Weights of a small mixture-of-experts language model, trained from scratch on English Wikipedia.
Size: width 640, vocabulary 8192, 209M parameters.
Below are experts of layer 9 (counted from 0) of a mixture-of-experts language model. Rows are named router (the router's row for the expert) and show model dimensions 0-159. Each number is 500 + 50 x the weight over its row's rms, rounded and kept within 0 to 999. Numbers have three digits each.
After each expert's rows: "gets" lists some tokens that make up at least twice as much of what it gets as of all text. This comes from a sample of Wikipedia text that the model never trained on. Tokens count by the router's weight.

# expert 12
router:439548560405491505530421612445475523505534512484437422507496469459510510413579519541473550490504630510494554550446489450514446481438431578559431518461501388483426473518539407555498468498447478529477448463439512534536424540517503509482481483472373563436573492522530505572439527513500426473456526558594479491473519560456461566480530436484505592521495494538474490512490537495471478530527422461433586490545403559521500504483452435502495569519411514487549503568581387538518487524444421
gets: " (", " \"", " ", "'", "\n", "("

# expert 23
router:545453464440598434534467574547483484545596503547505491412482531446615475557445528435495476529503500410555538467511454567511486425517493430549460499484530447419553501476482450568537527500490557511525537580522510535445553570563491508503463491416576545479580469415498479562533481493502420553490480508563489471400462459426518475504489459460464408532475426595520574518523502546455517394433431568493497483489510418503510572578415460453490520495566526500553406532540420437638561400502448
gets: " (", "1", "born", ":", " \"", " born"

# expert 30
router:574529521525519467531485513497596515554459556440418539600555551489436508539565610529475473499524498476461581555522416478513504524443427534527615537552495503526519479441538514517471522408472562560502491532508456500402504413488490440469595359511575474594461538494452565521455495426454485499480415488540466413504442554479541530486460475513430417459518520557451511517492468453449493497424444557489486542560620525411522527474533641463464559517467504438538524433433435531510521575510517
gets: " |", "-", "|", ":", " by", " John"

# expert 19
router:491477509560524486502438551468576514427450429541514530444524491460437454482513399545551560478551491519418519447535483498483479475534527458492507439439561502553545494498405478509464483508469455534563538428501524420575402515433583582524448541450521434477570492436425563564537567488476551486534517461462483606499511538562512446446521501546539561545556530467496426443510358474532578583489581483451602469528504496473417468517460405519591497521418507516491545444493557476550494392538472
gets: " the", " The", " a", " his", " their", "The"

# expert 18
router:571397509553494553557553415519572571437481623521483442336531484487510498521538432505597556509502612444495388496591502589508428493405541522551524518529388483413448547593492578555475484549442497390498411471570513507482530489544488466515465497513544525450474560452414449445534439584474555500463543537558507555445525430506458492460495453490387515525492547419566464478539564558494588531469448527433635428463393552594526484583464468416536466490446456562467438564485459480456462478507464
gets: "0", "2", "1", "9", " ", "8"

# expert 31
router:423507459439447410534570516502478430492429439488453428525517439501536536493482616518459461493517400477592504564474554484487514451486544461450356487577491556522537546469548537378450524440453490516459504492497508430577445529480538593510454527497527415547583461491491501433556629447497585488543444441552522457568572571506516445541522451464536504488469464458422502536492414490550507424626561455600453515492478459467505421485564561559449449556428504432508551477585511420465537397548455
gets: " was", " is", " and", ",", " that", " were"

# expert 25
router:546488512555462502511502425548524519502458507510474391486459466528484433372507401471567475468495585450465483484512470484557434599477459549530471447601505555451455478486545544602516446550448476479550359540519492483390486484465466453534427550586465594572450510602581570496401513627516394521536569536475539575481485483500548493515532590442510502470553562534497450510483449517546525589536474471449518497427403496594439518441457444534579503452545503562402453473489493468405483495437508
gets: "2", "4", "6", "3", "7", "1"

# expert 10
router:486542534440540615453524459435556601499522500477514433552409560460547500594513411503520510403447634529503563580547425510595483472481510611497534468549500464518417518636461424417533498483484511388502420618473478556325499417512488473560464510597508504512409482474491396611543476488510452517561554531463465438500462591464522523427423403470467504473543492504551495428589395474473478486572442479575598414501517519600518540475581536448553451509531478550555509490414452513526462504515574
gets: "\n", ".", "==", ").", "B", "==="

# expert 7
router:427438591456481523437541503550586475482517482473486537544435412576470452557510557487490510555438440429543556472378622564471506523529546435401451550494454415472533445525514497590516469564486546418542529545462499548476642435506490473480533459487502487416624483465480545433544405432447559527501445493535573469467454430433568578448601493535499624498495460461537457513572483558512483569604378531521502514529496469423367487464430433516453504531482465502517443506486442538454525525573566
gets: ",", " after", " that", " when", " but", " where"

# expert 9
router:456564525405592564395458478499481512429544507500544456545584507471477442426475586483589440561490541498522430433434524424539472470467511365519556457417490530531533485405555545542504609421559407596480484506510483521540585560576478531450506469482486513470560546500560473503480466424562467470408516505470406489493508478524538470474517545496493452429492548490482517441484582493487378465534533570548418488571459511502571474414477505538411459472570474446550500442460533544513427509442543
gets: " in", " |", ",", " of", " on", " at"

# expert 17
router:461575470551532404514518410494451467558431466409583501593555501465572534515499613506518522501580367468519564437501642448462592483440439400449561540450534588518626402452564496464453500456469475489537565348491566383537514430537529532433528459523566443519541543549485535515526516515462506537529404437367460507487507574567461556536516480491443535483437523493473425481458570506503505533393593538498460503503585447397447504454560454547472475552562585405488481508566567573439553446531511
gets: " the", " of", " by", " for", " as", " a"

# expert 2
router:382397456487549445489531561540529533532545439495534529555448444450507538526478507502437506506572391466582565523491517436503484510561530450462547419499511592491555552417495524497380457488474567511481461487581546400554509491496470569488404491467501477479483460496522482459572536511528596444553419445523567423538542531555512541458585460521527483449452449559437532510487574537533489606439513486529586475477506423478415428513473568501524500560480529539427515479566527514508497442494541
gets: " and", " to", " a", " is", " or", " was"

# expert 26
router:490492504458546532482577539565504534452543468473468538448550507599529553538496572519552480541543435581464521400458463517482450505524474572533556530417514515561562556458461504478436485579565461502453520492472422553544482420445418578478498500479447439467565519563511503465531543441509576452495404621449542622439419423457484474518407414538549367533491496537489562512420537490509524500469557449459403514523537430474578504446450531486498528471571478533469518569527512459441516636585466
gets: ",", " |", "s", ":", " –", ")"

# expert 1
router:514460512514431484626528444505443502410486446524415453526504499498564560486505536462455419501468498446535547494480562437491452496468468488537362499454522496463476602479484491556441474505541513510444547611508501572409522514461508483425509457492433458511489425531551513454529483467560521477470535514491550517591515386505475428596479492455464476491465558504560580480479457424484509499498381467518467580492482497488625415504428612568465470474510460549509530611437512423497485559501575
gets: ",", ")", "s", "),", "\"", "\","

# expert 28
router:511383428530533544526425475484494543580526495535540541491510573452476424429494376465457538518558639477511532571611534508440578504532492547394469482585498544511465440489426455515607516588489511496504444481482490477501438567501570519597509516521486518450390502568552542465507515483591497496505559602433535441479518565517458606513466564503543515444494535439539548520512453480580563585616535482463670432481454512573536433578556468477532527504454524607484500543521342571436550472538558
gets: " ", "-", "–", "/", " re", " de"

# expert 21
router:533516581558450527474482473492393494523479558550530557482473507487464465563526392430579430430518545502454431495537429472552440567545440543501534457579446558599454490506519627515494483484485436474608472505503536446445497492488409493469424474629515554438519465481537510503385461546477483493507511602535465476470482435526508408516496562596471475500535520487412429450543495528486572446531444504486486539467537562557555536470517489536510545488490478599479434510556431459515454527433439
gets: "0", "2", "3", "4", "5", "6"

# expert 5
router:550519466529462538492542501479535500436465569555504458388551542556542516437499363470587471552476530415526499456540517516500436451510622522506459469569445509470468443550462483543549522565571500428577459462556443503412481544574474387571526488474464499580512514488413494434473486550477492466454539481572472523521549462425535540465504487516422466475568507485471490495449558557523518529500390504453513527397440496489534493551470473412514484439492447486566412545483571504540495523513462
gets: " ", "1", "9", "0", "2", "8"

# expert 24
router:475421584544450514556427430509521426511509521570502536441471507440492479435512358466520522492489535581451420515448526512479483498471531574490470496566490566471432536586509471414565466536460486472561432539465538491401476576582471479520506579519484542537444529471496494569498429541485410459448496587534557531439547474567480494559492453498506562484602478536510510482533499547433458552501495471501622411407407576556509569543572514521512558544449434599479470522476512480435473502463412
gets: "0", "5", "2", "3", "%", "7"

# expert 6
router:476566510489503520455491549446471579467501555464503475563450475540495550499535591562469437380400584541530537480559544497514538486614487514451389405528564426483428481565506425433453502519595488379412466516446444528350567512507502506539513467563595452497494587455499445484525459472553540528493514493543521521533394523460535640514449445525444549472510545451561584471513486490420432472515395517500554499464543476465515435494519551508372479496452439457464637535337541532541404557447586
gets: "\n", ".", ",", "==", ").", ";"

# expert 11
router:559501439492407492533444468495511561575499538432555439452528477511489545536540534508454546466396495572463465468491513641480523523587515614442535565498430557517488446585454442444527534455470543533499503589518457480524450555478442451541476508559580472571510500469521562393537492470458565431500499559535542597506463579558525491537486529448534545487470462447466513473560533492502513465581488447609509521520461579478465536483479529428534514473457376479410518520483490519495519548477415
gets: "==", "\n", "|", "-", ":", "==="

# expert 15
router:476560477509525598609529452533416389565465498574534473356468456559463537500404431500424546379481459494560446529478488512485519492474585468532429534530544559515457473439556588448487508367553478584418507410564575465543431604523516526561478505462484496521465541505457521467509575503514510499515489447533470530593570537439483398516559527495480478575516505453495525531499439488440511450583562586569457473481545489525568360475530490515538479468457494447551528493459438467417470402398498
gets: " is", " was", "s", " has", " were", " are"

# expert 13
router:509462505555456494504509446502478452549403452519521576480495520493545449557423410575535510449546428525533428523457526493476597483433543487492513534443545440614619492519534450468491460463491486535493532391487608433613513535519543552478520494464453486494586509553468558475458580432429478552548526415425447481536544536519483413510497514493539517543510443533468450546440578494524480456435640506534390594521519486521588460513532478575415510638552476406538495485577526430456595433557478
gets: "ed", " of", "ing", " for", " on", "d"

# expert 4
router:463490444586499504474541457462513418585544459428603489554503478470554503490532609482530531561475372456471512462471597443433573496452515397450629481372598594459619422431561486497519502465514511434509526389512592484586570430490485516451493527495549447521629497464457497476473448522476546508520504427421520458508523467530521574455510464524566517431429590543556433492493585512549411610435617478471443528508535463458396496480548418535384358546550490428559511462581619562436493453547495
gets: " the", " of", " in", " to", " with", " from"